{"experts_per_token": 2, "balance_bias": true, "lr_router": 0.000581, "n_head": 16, "norm_place": "pre", "rope_fraction": 1.0, "decay_shape": "linear", "seq_len": 1024, "dataset": "wikipedia_en"}
Below are experts of layer 5 (counted from 0) of a mixture-of-experts language model. Rows are named router (the router's row for the expert), gate (a neuron's input weights, with its number), up (a neuron's input weights, with its number) and show model dimensions 448-511. Each number is 128 + 24 x the weight over its row's rms, rounded and kept within 0 to 255. Numbers have three digits each.
After each expert's rows: a language model's description of what the expert responds to. This comes from a sample of Wikipedia text that the model never trained on.

# expert 14
router:141158122153148110123148174090099094128133111108122127112148125121111155162112134120082101145104096129139114150164133106156130116136167146162128113121148078139131122110093132156063114152135178
gate0:121129156112099126127125120139123177083064137128107115132122112131139109139102166104133126112112133121161096170154126142155088121129136132149115102142173108110105132159140122101121106114089125
up0:146097139092113113166148113169109068127113139160126155118112162110124118156139068095115098131112147121128132112133133131142126146132122148147105134132151118136155151122115140107154084167082161
gate1:115078099123137140139104145124130109119124125119143175081152118093149149122140128173113122119141100116169163144136128126154089126167140096120110132125131129122130131106129116149169131119115137
up1:103100167126062140073103104120139123142148142140090103124122158128113129111096189115108116130122125154133102099110117154156155138099125120141115124087162123102141156104112165160126134156135104
gate2:152131131123136070135113137136120124092120154156104139134146142116115152125085127125145111115115106142111141148138137112114141083098110130148151118128099144161103088102154122166127110122127151
up2:112060131161131176115137076150121155113114123157075119163109143120149147100092147096105135132142154119103108136134122126090145132152169115133155138122123171124129103123127143120155132137131149
gate3:164148129170154114128148088101095144134155173115104089103123095146142116146103136112125116139140159094129093107108101111131123168122136167111104095112127173116078147138130089162088154134131163
up3:121111090114114129104116172160152122095141129103115121132149129129111104108177139123146119138127158131120097116114130170159100096127187102143141129151118103151141107110148144113102115106115114
gate4:113129135104127125108146131145091110123111120118153098110136130127124120095110117124137141125120123172149144110103111157087133120103147126146096142089127129144093140132102134167102144140149118
up4:207088138110134129137154103186096167143130115084176147137147151172124111096131119120098144148188119137117097129128179146134105149074125110106083104107133189108157116126112123180123104145142129
gate5:149108116099175127173116153101109085174162091122128131123148127079097113129098112100144128141114136142125124107129107136159166108132158143131142109087121099134135158100125114160093110125130190
up5:141123165126172128140147178076143132118129135125148172137146128134065129134150111121083129166162115146145128127094096039152105098149084110138149146129153090088096126157124105105131115105082146
gate6:124135132113131112153114090132157157137115108107101112129117153110148171153146136146163127106115163134136103142145111113102118161131120146141150139157116137100127167168137148144135155119130126
up6:111113125120142147122153096147155120109164131112127166134101133179156130132103108142154141133157117135118120118109156151105136116093076120156139141143149122167091123091104101147118146127139144
Paragraph breaks and the - opening bulleted list items in infoboxes, cast lists and See also sections, plus His after breaks.

# expert 20
router:138114108155107166107101102149156175132162127134129066121157125131144101116165154126143139162130128102164135170117125136152102124146136099163157144100112149126131130088143116151133160098182114
gate0:114080100139128127123099125115142091141158138124118126118098157129135121140125136107102166162147133102153159116153119143123112183129126080109093150076122088107067175084108135200084172132158176
up0:167089114147108155079119072143111094112145144125151123155106080183140124139096102095090149108136127151107102145151155135153142169142133122116165092128084118146100145153117105135134162127115112
gate1:123120170090110166133117131114127117131166153123155146106127095157152150124126163081118135148098125153089104087122167158155107094086106126122139148143138141124096119168057151127151154115095115
up1:132169139128107169084132108150116135153132126105134132121148105168111169127143125108111086157152147128102113130133098109132128093173144142164066120112144128113110135120136143087188115147111111
gate2:154132126123136126126130093154138119145149130125117148120180135143191145139129130143139102133157073163091126114124140121119136126124163134157131133136122124197097128106132131127165165123143131
up2:103123119127073111107142105131194128122142146145125142089107146156130101112139105126145140098126125131143120121107124130120102124086128147125149083095115153158125117097123122165082150093137128
gate3:125131108115128141143107149100135135154098127159104109115130073072167087141157114060158125121101118121127151132119144111188095117149077129137146080146116169137111151123169151129116161106129132
up3:136156072144126122130089071120125139117130116116141153119135116125132136134137114116185145152104139179129127153138126105126148116099133163108117129119104113157128158128148118166134115104124106
gate4:117114126094093137145120091124107121135129132139143131146142123117136148146106130148172139077110153116104106137162125102099119142154115105114119112116083133112172103116102140143112153115131128
up4:124158077120129117149112149106090097142117091101179174092105101134115119150127142126129117111134083085110077135135137138104087096117144143153128156136137119157137105128104109131185129210154151
gate5:094105093122092137120130109125114165108111131138118099129084136082113125045173152113125140132125117122177147153132152102174100132130115084146135119120162127123116162152094112104115154120166130
up5:134098140154100150133122106109138113129152144140169139136123091132110120145108147092135107125152129141100119147125137139112111155138161135141137105163162075158116103117136144104076107097152141
gate6:135147167103117121109101082168145159128135115105101107111105137159171116110130145132086131120140138166105157132130166098100155181149122104078102145112111153144131108135149132100085144114161087
up6:115107111128120111205141161157113108110162114152146137142097121162101126099098115110090116148126114086153152149112097113089114133177158118169140141146157159126144106136148085083125124133142141
Pipe separators between numeric table cells, semicolons in data lists, and at, on, At, On before times or places.

# expert 3
router:150102108141108158126153126143082125101138139088135146133101103113104124075151114101143110116106093081142083147082138120117131108144134130119163136169135170112130145094116123083143124098084159
gate0:132143117132114110134155100116140187133150090132148121149114105125128139122154109078150099136105083093154115105103142102118106123112143118137119135145113134109184119161123122093109126128107103
up0:132115136088120117125132143140123123101133146117139083098106102122136138106110130143140130100145121099141089131108136093107107153103078121134062096085158167155097152132077147130142143132123154
gate1:119132126112145145109150110135128120126143128152112195136147080123156088125113141101096129147114112095140101118129128173131095137124132166059092135137172089145136119132135114090150129147096120
up1:108117141122142090111107146111129147142130138136101136123115137148138105128177139118111141105148090110136130147126103114128130099101115100122122086110122161156123125111116143115135133113089093
gate2:138137112160111188119147138167135146123141146107142099105150145158197145151156117136084090114124073114103137113092138174128109107142147148134122151133125147129113137122118117154092149080149120
up2:143120113108191099108139195069147130142116167140108094148126129122148118124154144142172144110138161096148135125124111148104085170123135104127095121126082105138132161136120105130163149176115167
gate3:135111089112142143145139095115130097104132117126114147136144139122123121135125112130141136082105153098127157126135135126058103122091120112123138143124139150124155159107092131172120090142117124
up3:149156132106142127142141149113149136185127139140110086071160174129102128127162131111163138094118099112101121118122050142130139178148133096087138156129083171154128089154173108155090120119148119
gate4:125103099140128132127169117141134178145157142146113112131081116106111169109140130157174150093141124145128151132104144090120152141133099078178130159117152143081136130114138111091122121081108126
up4:163151157124120118100094143142142083123132129103124109077162143119131105194154150134141146103153130110148090086103151142128102146177128144122132133113133136118120139153110157125124121141112162
gate5:119110075160136096132157090128136180103144125120109185144137121104106153116161148108123142150152142131099166112127066109071121113127124129129144141094087083155089105102125111178169105116171142
up5:169102115094122151144142072135142109104062134162103095112115113149118155091116123102140148179125123116107166079139139152125121157143085132095135139145114116131077186140136109088139154123138104
gate6:128127109134148073125112166137166138110107137146117127121130092135108108119081131117163127148111146089148104159123155104104082136122149121127114151144101150095131088107159112144149133114097133
up6:181130153108120137114077164140118130128106155138142125118124142094153131140129137135147150119141137086126146103140094127108185138119116098094093147103137103164107161167149100158161135136162166
Single capital letters starting names and digit chunks inside coordinates, ISBNs and years, plus opening parentheses before abbreviations like (CEC).

# expert 15
router:091114163133150139128146129140105113124129158093083138095138137112077131141110113147121123102114140160147099093107159144176176096165136153076121134113149134147107146128171162143169179124115127
gate0:112128109137103141144130176139109171153124150126129147132100104108087105141109123156094116134143139059109127111114106122094160117130166182112148137106129124115078107158127136133128134144113131
up0:073128113107133132152137108143130119130151119105104150119164108107082146126110154127147171129125154127142152106106149163099162102138145095085095129124115114129090111114120111108124150103118105
gate1:134092127092158089120120131109109125125146117141064111134123162098115142130125130104144147116120157124136119113133086139075123099108104124085200130094140117138115116125140143096103149113113161
up1:142112154125106127083125155096123178161147123089141156142142142131151164173115168147199091117139124098136098089091123107094081130150077115113180122086145133112117099142139119150115160111093150
gate2:102131181110115116125108088049087132097177092161131145129111158121170159158119147132114115171110113096178065143141130138139094120108119105096106119155138151123143140130121154113130142136103120
up2:138142118074116085113116087106175130167115137112127141123142076156161126111088177166104167082123150098090139156158130142137111112135117083140112094172161130139139100103145120149148105134161123
gate3:125127135115158154149092142090138086110105134123110189100185105137131132162110137148073105122117122069119128134143124120074099100097101172114116115176074154101083104160102131113129127159129140
up3:104157133131166118170155104159129146135132121137117115152089105115140088117151133100163124141124124135133130109114170109185142143149182132148129153168165099150148153115131105144120104118091135
gate4:090130114127121134147073127102116157096156124125128198120130173103131128085090121112119154166149116124157126152116123128158139147126138128126133142103119106129124120141099117144118158093117092
up4:146119086129129154155095113094155124117115151087152138105108162174112160144139121139140115092125152091148110152111081169119118124109160157116175139099159104110113109171101101148113134144092132
gate5:112140107148142133123123150174144098078119127151108124142132158174124126157153076134084147102155090120155113132091134146135157116139098152121138165130165111138164145101149112171121114106143145
up5:187100113096146138140121109107137116077130150134181110120132081105133088139128153118165140160141151148141103135126127140126156132115111114148116164131106104142141116112121118121129123167162147
gate6:134123153136159136122089103156117123140104126152109139127152097121086127141132128140141129137073104113148159127157155125112128080118165139119163156121170102094125152140115120132128127111092144
up6:129119118142146165092129110078115126152114122149136115158120132151134102132111128131155153124120104120114121114085135164094097136109096124147133101092120123104087129120145133128137110143127151
Opening parentheses, age in "years of age", degree and minute symbols in coordinates, CJK bytes, and section words like Career, Works.

# expert 9
router:119105144145115115140126086117111114155120123157106148116121132110126127121128095127152142108114127080143119089135095105106133134138164081119133121161134126173121130102137103092130133118158158
gate0:132127128155132106167141106120149132120109139156103162116099120204197116091138185143143151116132108160123139148080125154098131108063094101122093132151136157138113130139115088085109162103154140
up0:125096137140122137100134114174146105103132105165154124140154121085153110173112144139120120104108058138090124097113127106147144128101131105143154129151180150104121114102166099130111084100152133
gate1:131128113123115121148143099153098115113102150110132138092153084112108104086101127141137172112139118102124109121179149121120118131145110122108135124131101127105118152171132112133071153136140104
up1:106123120111133102106153146114140095121146128139108130110146106143101105110167126124102095116144100134156141121133106063152130083087095104152155150139139147099110105110121147152136116139123115
gate2:117132088133139101127151085149112144131117123140145147172107128134100083140106123105129120129156109115159149116164091116123120140146074116072114124136158131136104108122114157138110142167164097
up2:163122128128111147138143137142160124099154156125112111074125157153115101123128143151109099159127065133136128166083091115166139160074124122129164122103099165153131123151138136123154111124150092
gate3:151131098088123117141144140123117166140092103133133111103147137093163079148096119143159116115135157101107188115133108120132149094150137139100068150083129112091075128114125137149097178123086102
up3:146155087106102116130147112138155120175128084157098106117145127129120161153114133100120115155149088129165107118144128134130098128087149146104084116125128126113125125124105169140166132128146140
gate4:124121120111128100135157103152149139103130100114091108080143088127137158114146154133122139114124109081130096113162128101111142166135104112155111119164076169109109137100158138095123112105128142
up4:102147109155157122128076119140107143114107148125121134134149109142143100135132114114113158099109145133145133178097124097130148146126103143136134151107153136125136141110133109133129101122110129
gate5:134130083091141160153110132131117149094101123103109118157096114125135103125166122136100153104119113120165155144147130134104126137150100117094157141145113099146126135133088067130152136103152137
up5:140118143104138139094136147099110185096110134142112135096141106130098102129125092123147168143121146116144144125106135135111123078138158104105111089074070166147099126129124128151150148133122111
gate6:123132122135126100123127125144098158135146105171139117128101160115112108100141097105135123093122066143134157095151162140130162153144176159075135134184111141101122133117116143128139158140096115
up6:143134134134118155135151146120104104143159145172142130093139130081136138104109130155104115121151123147147084155145155104132130139125177141143096159163120110121139134158122153118139093147128123
Forms of be and have right after a sentence subject, as in "The film was", "is attributed", "had been".

# expert 0
router:149142119147127129167106150109108192121126168094116115180087133139158099146093134170083126149121163163111113145139123151139099104126128127130154141138141202116141095119128139137085114084133118
gate0:085120132135092153145133081148132153107128149121157124124091130163100151146121051191111137151137165121122137160111162105107141127136096179104134134122174133113114139145165144128097118155095135
up0:105149107125158172144087066140168163091123104124122111122172107146167134096146130167140113146162125153122148166124144137131133109160096142176127131173155097125114144088132112084129115133086162
gate1:178152142135108147131112143112136142152111149150102120122164129086114128130112128131084121152137102137118127141072110148170087141154150136142136176077145112091107097113102117172077140115173120
up1:151125136080113134130157081184157111090175143108176122128125132137113152136144118160108139111102145184127127151112088098150145121150090092152101086129142095115105108119140155103098128119058162
gate2:146113143120102117129152160083131135120139138096138134108130110103140194160118113140133089117139088154132127085136130130144129144143148125134115115071129155185116135117137106136139158151103172
up2:089102114154144110106201130109152140119131135087163144147136151155104160116131149100108097126145131150110116088126107145101138127084143144121129099138196137117170163100101125120144160104085100
gate3:129135080095128109119100127094129140100111149105136127086154143138134122141136104145134116132143130128131131115162136091158127125129138135147154124111123172104093112132129164097104172120140141
up3:142158132140115146126155103120103094119111151143149088127126081120134130125144127138113150125136091121135142148140132103128116129139135142138094098121133151101129157108082141120081115143148119
gate4:153096093138154105116152127115120126100104144134167085137130075109087070157160067133098092122164119128121104171122124129108095127097101165131152138139146105130135164103139178124117137109121164
up4:123114141150128178142098149117124147128091124110140142171168128157138123123095119120137087116143125124160124107121124153155136128142159125135128132098148060173107170141138134160111109144141087
gate5:125085142116115081090127116130161144140144153092133105109114159163096104081121125113137127110160129120095161142114103158134154126124116137095131158148094111129113154116166166105136134148134165
up5:113143104088153127120117122157100196117120190152124160143136154106127123099130131133099125118145127137129151161176132105154102146129089148139136124182149123133154155179115155147115150147083121
gate6:110127070145118117129133136119134127100132153169083106136122148116078120126121117163141108118124136163130108125095118128123138144147134095071113101105134133104125120156116169093117118092083134
up6:173099147132141125082096117099151098115137114104106161127169136118188160098106126081106109148106126160103122114123095133152129165112118149136108134101083140096120123161151131166116152193120092
Words ending a noun phrase or clause before and/of/in, such as Germany, it, there, States, million, year digits like 1904.

# expert 1
router:130149123112158135143094103106164141143128103146120191157165130126096100151129117153140142134189113118144102113098130130145110135106106152134143154088101136114135121150135156150126094123108144
gate0:115111160150131131064140063073143126120115159146105127140116120102130129174142137134141103093120115104092131146130124092130112114118111088162122114102114146095091168133122148127096125093099152
up0:176094133147103127082126160152109131116094098131167160146121164123146124118141144166129166144168092114149147094098114123100104081148130053148148153149139136145132185130155107147131128119078089
gate1:061125094128157109111128114107153136126133137125115116137171144109081134112106136151134127116166071065134107123107139108150142130146131193125159162086114112107081132122126135103087120070133124
up1:127154124093140137129159116158095154112121071089090141143131105136099135163127120119152142125115103125159194095117120122149102120085133113108148098120117077127141119148123099150137132123120147
gate2:116150094108142091157143128137147114130119154150126111107112123094096103131158108136093122130117105180136137187117131169111123172130183152133146146143152146182142129131178077150096107161138175
up2:130100099122110126075108090087125127132096142172124128135166122128114199130127147140125146161143095134140137166122111123126113162135173161121162136113124097147144164162171050113102157161136136
gate3:143153064149115179133107140103134127107157108138130128170165082133145060182140126162109156117095189100137129133121112094144153126094134116085132089128143108120153180129135093120073147112134085
up3:145141148069134114129151122143140124121098124128135117140141129118130110114132143147104141070125131115125137151190130132157098117145136122130126097103164120119130113126102134121134112123128133
gate4:140097127107118125134124071116156156116128142136117120080096154096110077140163109162130128126165154110075140175137102117170088162141149131135160158132121142116156160134171115140096132131170157
up4:128169138132142129166100162144161111119137126131124135103174148115099160119130121137174094144128145190085162118097153133153181109095156087108136081121119159121094133099146149119128087119086113
gate5:139171145100125108124083101106153111205120158151132155133156108104130168132124109137160095131130164126140140112136104120095082142076128145094131108164128151111104094089124110114139187137141111
up5:147131133102144129116137130121154137139077127119115120141102155100130123122139108160171156146098137086107106136125145144101095142120137137150142135157130137104128135144147149099126131122152121
gate6:116119128140098141097121128151150165146122168113108160097101121100125124104106136105140097142145147104085114112136117148144104161127137160062160135141125121143151108141133117073129107173131154
up6:083120142148162074133140141119139175120135157140132079096073122127124163147150102114142155143118140165111168156103166147170180134157154115125164110083131141114085121143141120124105113081122096
Line breaks, table pipes, list dashes and closing == heading marks in wiki structure, plus infobox labels like Born, Genus, Phylum.

# expert 13
router:150115101163097140170134082082131141127109136095104099154158160160162140123162103155147161136135140111142123130073122092114125153092110155118161113096079113152128115135106124095103117148122106
gate0:115094101123142113128140153102147106088088074137106136144162137181174078127147185149157159130150116122126166155095156115078118130125185177141129131142121149155118157119126094151128146101132109
up0:159130095129149125148133122104128091140154137106140141148126167160110123140149121141110136122158138133118103132108141128099136172131133119125115147162126187119089128138101134173105152124123106
gate1:125136135107122120108152140098138177184126123136104168097089156131138135097179117142163145121110147127137088138098118109125084146129149134112107127109114112158152115141146112149114138133086113
up1:150108141123172136131137135103120099148151144113169120129149155142090102149151118131091142111089130094145143179117142105103027122152124138098164150107157107139117127140124110131133149115159148
gate2:133120139132141134125161117134134155080122111132123160078151093136100140128145138122134130115127098137151092119116132116156085127153085106136130109148112146154117126161095150123115114074159108
up2:151094143117163145138128122178152130121103138099156115099088134128148150080146166121135130153166137129150162151148125135141095122145152147134153109094173109126123100133136187147123159130132086
gate3:127132089146110083160121146128135104139138154163137103129149135141162107154165171151109121125136106163109098154130087127135102135133116112097147144107142176145106110137144124141126125124092109
up3:145104092152128112149179131127159144148132092132102142133154147115158122174116162100117122119122170131077102136137126111137144165100131095168130109157073134108124131118139119136147115152140109
gate4:122088103111167129104154114112160140129144126126094145155176158171115114131132126108125085135127108148106114161110081145091100128131098187074142116163105160122114128139117126174103124102116097
up4:162119098156124128127177111141130130124162120118081138121108127160141117109143124089136155126121112103130110127143178100131133098113103115152129108150132101115104106101126113141143090153200154
gate5:149085120137145142125125113105139098131124130188081129132104148176114118118127117145145150140115107112124091145123065139130111121126110166136120127105115151139148115105130119150115110085132119
up5:119123108154108109153141096140142105116093065121129142123141139115153129114134154130160113139150157122108130112146137144132116142122111165113166127171171152120158110171121097113077132133182142
gate6:091119134172114160107117121119161112150157141128127111185106119171099123105139131079136135123115196142163132091102127144108138151130137159069139129101112102142119121186136100104158112143168073
up6:125099099127143108121122074146136107079112100136133115119160114112159144127163120165116132075169115118120146141142149130125155143090084134114086152155096103105106084104108097161181136106150188
Short pieces inside names and rare words, often after a capital letter, as in Gu-ed-es, A-ish-ath, Del-eg-ate.

# expert 10
router:149141124126080126141157131134148128137160114138131152123101168126167161140113140117108140147130069146091132115099147095144100154080139103122139125104120135147087148149129147161129105130131141
gate0:095082105119129093141150142123096141095094153140087130100108115118158126131135148139123099100088150126136098126142105136097096170118120104128120109145092185115151122152144159145148127137101149
up0:150119151089184100119119171153124110158150124115147128118126130156129105168138102131134097153153169091091136182131143115141113108127095144167129144146119098112152118113083129139137112136151095
gate1:096089111139085122134122117135141107146130184128116113098093132139126095164116148088139131094163157149147101130087106147140108130127143138145110142110145122124150125095172143145135081143130113
up1:174150155121110120095148120136140109115141129148143094134136143158113101141162083134113106161110094144158087144167097110094149150100118145098086109161138136103185156157121109056133110130103121
gate2:111097121154130131144118093111114115155098137149172183140140139095144124149189121070129122109129108179101100107158137121153149097141076120102128146105123143092135160154128116126114140090078124
up2:134096147167132169126134141186154150111101160192093110154076092130116124138074092121143108113147134098133129147151160155144150107127139138101144160178085123138158145108105123131129099130104126
gate3:113149108132167150128132114129205164168113135155150157117135111159156092124130111124113170114096127113147129146145143108131127131160140174107122145089194091160152162125147154171129165157118123
up3:116136120156074128112162121098106123097125117139143155150133142157101122123097147104152107119067151117138128136139101125142119154162138152085173171128109144154123138161173140117117127101138132
gate4:082150163176130155114134128112116128115159132123147114153125118143176100132103089141144165136107060158134121129102091147105096154164134141101112128112131142129106140146093181104111157157132164
up4:107098146098114157165109107166122121103146141158096109133136127141153176090071139123069121169133095118086110152157124147122122094149137108150129111126134162089145111136148167088074113127147110
gate5:105168130143144125094108129140109159114132126148102127113083134161191123085120125120170161123098150164132125132136160125109153147157127137118128089172151124140110100155091183106125146152147131
up5:169111091073100093132152112096125127055145105139147102118091166158116101162156165100116112094115155137102137117112129114130153098112133111103073138078092111147113144110138123132173132095145108
gate6:121188126106119161111143136118075090104146149123125093123087125141137145129164101150075127147105146178125115121163153063117101130134142129118115095104084132099149133139072167106153144145100153
up6:090117155150139110162079150167121131121116107123125079116119108160108115130125126150106102107104137130088143117122172144122097154153105098116114155169089089157142162147142165069165144080126119
Commas and closing ), after nouns, and in, In, located, near, began introducing places and dates.

# expert 17
router:131141137110125122119148154136093154150083105093090094083115122125148128152071116153164148139113117134087125136116126142112159102149133159144156153131131122156142138176118120081080148137128123
gate0:157130107119165145138137162072129127121118128118132134124113093137095124138134092143125131123146107111101114141170151103117129138134126140152157129120139134126134176126155114147079155122113152
up0:120135104115133113091126152161100120132100127126167120123108121144134116138134130103146135097113153112107136104116141170168143153113148135149149141120160116115087148141136154151124134134118115
gate1:115129080106123105115144126145133147117128135164109074107116101081139114124133188104111153101175097126098121113139153136109157155162141123093098137108106127138063122130172139113142112093120121
up1:101126139156171100144118143098094138185163131124147157087153124083149119129169111110143152165133117114075150149118136145156140158118137127104124121167108096143137173140125137169143091147096095
gate2:170177153113131069147145150129125127106095117113085121089114128104136122121094073136104133129118116114108123148138105109101137131108134110108099125149135129112135163113119090132160168082113094
up2:133127133130158143151156115138150089097149094133114102102161135121173099126148124128127148110101083147158139110163121117095154149137130118138126134155077146099123123111121122094144154096091119
gate3:149165105137161146169160156109150111141121105119091109134125113172164134169132116123148147113091120141088152127124101117126098111138111111114105162118150108097104112159132104144118134107087108
up3:095158109111152160152101151140149137132137139106102143140116117117121158136158142153114178142113102134127108107107143161092146147092167152117132098181119078124114095139104134105165130101141081
gate4:127115118135123098138173142132119137134159169122121092122101143119093158106122145155116153092133127145097117125133144152134119176118136105121136116114143133121116083153103127116095170105110181
up4:109128134109115115128127146147138119149131115129128148143095102123139106157124118161104126148117108189122113107122189136158119190132146138107168165120132115148130147131108128142111174077053101
gate5:123114111066129162141092096125155144145128146106164138095148121125131128126137149150085133105138126120105142080134176127126162115119120118153138100117125151135086144150139125094142140145139111
up5:165113128109124137105103117148112134124168150107126100125114115073150130152119135088114166135136106116120089147106167131127134163148130158123087125118062116109161156144151101133107132105114110
gate6:115122115113076115137120151119082113080170060120114107109061148101153125129080164141116161153122137104103122133125123083140086083106111139098142095125161125148136103102121133126097173109137132
up6:084108140099131133175166120131117153143135139111132079128155159165166104097149130097140154114126143155148141115117109079141120080149099121153109112167179091112131117136160111091119104123086083
Numbers and words in table cells after a pipe, such as 39, 1, Common name, plus quantity words like some, several, many.

# expert 22
router:120117130101167167126147161128098142146090160106125111112174091172120126118088146138116109100136162120176146135093109129126130136102122164123168131144104140149131108128095106136169174139109080
gate0:139124122110126188138111119135141162116145094103098143144090131118125129133091125133109165151172129129118111157108131105133137141123144090097136120114143195134108116160144144106096109156109120
up0:133150130116150109122107119142096123128162130166087128169143136144134131160169142120161132099145163132108104107110109168070140111137159151100142109086111172141129123155102150097166100120115106
gate1:155134133098128141172122111157124160171122105145155150170143115130164127114080140164124090120152123099143166129167096141128118153132127124075095149131158146110100083111132124121108160136126101
up1:122135080159125137102142150142114120131100112114144127126121114133094116102117142144115097077165118131130113153123143125131071159169104164106107155125140119145135143110137128128176146120120110
gate2:109124086131147131140098115098153135096121134128133145096103095124154125149133150124118145130120133081134191139115165134115123135108131169117111130106141107181113175103147120109131128106128094
up2:161098108165120163133156154121151128132111170123099177136114113125137113112106115182107111106102096129101132112117095161100121129103160109120110093119162104115077098158148142134164130133101092
gate3:156098105129114122135063179102097181081134132177117108104101136179125104079146142147105136122120107111154143065093136138163105122138131092112104153089128142168100104125131128124213093155129127
up3:165120141126151148129084134090103056097138124150125112140142136100134125130106130128121135129103124158150136119125116081108126115141124181142134121146157124191096110116184139092126117125124115
gate4:138130124141165155112120124123128168113115120171144140150116097122093108080143137158153136101143138123126072152150132130149138154083113103116097170149172136134117128124089123133139119127122150
up4:158138103113136088156182132121149085120127128120116117141101125121132167142140171124154123121154129105151188128148093112142129124113168097161127124179176123142127112126111113125124129128155141
gate5:119134151164128116156110142126163155140095135109126149111092109121118099112167159133111187119119149134116134125120134110082142115127140122136145081103132129121124153139155133155149144128122096
up5:108137108103075168198164085162112118091076124119160115150150160112161112115114068138131095143147112098145124170102147146109129111109125115143140151121135175097120148116167133098078110107152136
gate6:151173100128131128134156108096104130093113162125126109094131123127102128148138120150116085113147136107090153135094136199138114081089109137140150165098149169131124112129159139117085120137127136
up6:121125145179151123182098097129115146138117114167135109143135169160098149134183114190153112125099129118121139121127131095152127162118121157126095139129099091135089146124162132127174139124128141
Linking words of, and, to, for, with, by, that, which, after, when, joining a noun or clause to what follows.

# expert 7
router:133106108123142182125130123136118109118079092141100126154150128130085165122088115112155151138063112117098104116136141128112132172139108072146079114135105125103156100110131170155119143086134107
gate0:131182137071135122099117107123133150174117088110096150158135104126126148125138125125144170128103175096096116160116125095119160155121105133114129102150149103113117158127119119122091158178114116
up0:129135109139133119159125121132106154106144124087165145178133128135153096143114115129108084116136122132145138092090148181151158147169144121181068137117115088090093158102141098092136172117123097
gate1:122129145136135145085137116111147131132154122112179164168130118101108139111093101130150156129108130070146153117100105121143101108115114137131085096112120123091146127122124146118121106069130120
up1:158155140103137128123132116094148153155105090118111079173091172101153154124178088099105108073152164118123125125098152125134154121136141113126091104128133124117118109134115103128167156118122130
gate2:131091130144112114179124164082113107130133106134136154126091173105165110141150099085148119136151096127138081125117104116110132130138107127106139182111110120091104135165129109082088126140113161
up2:127123150125109118105119117120128112188124146138114142123136145120108111148087130125155139152137126155084078138131178142102109159126113121155100149139105151101115098127099187119115154139103099
gate3:121127103116119158078121124135155156138120107116097120105101133153111134134208120133141130152108101152160111116124135139116167078093111133117139114141169153127145140130132112110120107130157126
up3:121135114125154122142137104129202127133127150148102142130136157140142136087125196159079163124136148116149120087065131141120134129108106174122088126119147118160171140079100083104134114150133148
gate4:128152085124136131127128100114152132118091117123164139155129096170134131177091125146149139077137116147120118125131140111088085101150149105099115125162117143113121104140172104103107146116155147
up4:125170141127136090114154171123148126126178182097116104109114122111118098139159095125167098117097148115120111132132133114142155148159176140139117093120118115116136108132170140121112118155136146
gate5:130131114088128133113124145141142103135140155133116143116119101136139118104110139116148124127186132143141160114187122126138164138135158157125136110125143083149117123120101133086099120061114080
up5:112150180128122101144151125115098115149102206108141116138101133088192107137149143103119138181136162072140081107150106120111088110116123129146137133158139178150132162116125136100148160096147110
gate6:124152122113143171124111111169127140130133127147151121133138143099112141129118130098106081123142117138125093117128184135172111141132126136200094110137101163139136126076166157180160133149134152
up6:134129158132083093109146111086147094100193103157152108127084117152111119111138108066098112102103122133103127061141120112115121154133119135119165141126138115133122127104117140105116119139164151
Sentence-ending periods and given names or their last pieces before a surname, such as John, George, Hann-ah, Juich-i.

# expert 18
router:136172156112127081144142149159118089138160149101088141152131150094152121119113114120157129140106164079120127061171146133127128134163081151135115093159134145083096111088154098114171143145118134
gate0:112085119138133117157134075078114121119083153120168103118142131144128148124129145142125129147100150117126099130156121116126134128115096130134137135110090127085131143114126074154129160128109131
up0:084136185147118131134128129128126094166134122131151138154158149124163134127164069146114104127126121077164138100093118126089174144144133150146138148135129142124067078122122128137141100129134106
gate1:108149166129130085147117071160116146129092122112110158159134163120096166132148136154162147144139123128108098119145116127175118154172150107145101129148100166161149146157141108130118146148114140
up1:078100135166139159145135153081102121123130120097124101125137128109175130119113074177135122136122158120128128150142158097125140114135133147153154164126161088143135106144102162120096162134123150
gate2:105179101097130141116045117095164092139127133153141146133148130118119140112107112128131103125128177131126121126093115117137129141134132098134068154121111147082105128120182157141189180100154144
up2:126131106139117132112097173133122061128154078160085183141115133159152134100144149119135127096081126130117169147124134134109116112152125175137133159153154113114124102148166115076115108101158106
gate3:134087166115134104186128141157115101114100118150143131158110167144122127127165136093097153143112123121160117147121140144153144159134108125097088073134143131141159126143131125104137123120137143
up3:118143096116138109118113109117146114174138113160146105136121134119177106080097109195116164070107136065102108156064129137128110148165121095147146164102144124167137126156155101126152119151144117
gate4:116120135140100083142120153140161176124120126122153152109138122139125162126112142099091136170173148151120148058133132179140116140111140144108078097156116140145104145122141096090164154092174145
up4:081128119120122129130094158105124144162119135143144141130125118120101103130143119147122161112077156097134122154120118163092142166127093142125133150146129118086095160123148138150106107135148103
gate5:147097147140099120087168047115104109131118140095152139133125146127143135136106155098156130121158122111133136099136172142158137098157130107189089146192163098181082155151144131165133092145122130
up5:113152143131150112108102113146169129164146138134165133146083137148137161122104112122144091134135099143122132135139117106113134130155137075146158086186139098073120100166098125111145144145112094
gate6:139129105132066133137152153097145089153138132121081078116111150157132112139123123124124123113154134118162093098164151145154135121094104110138114111129163169133148121121119125181142097088116103
up6:144108155134129136127146120164149127125107152143148103149147134098119103118102128202149096115102112142147133140142169111152109124117132093130113113111111123139180139125138114163123125101102074
The word as, verb endings -ing and -ed, and career verbs or particles such as became, signed, married, up, out.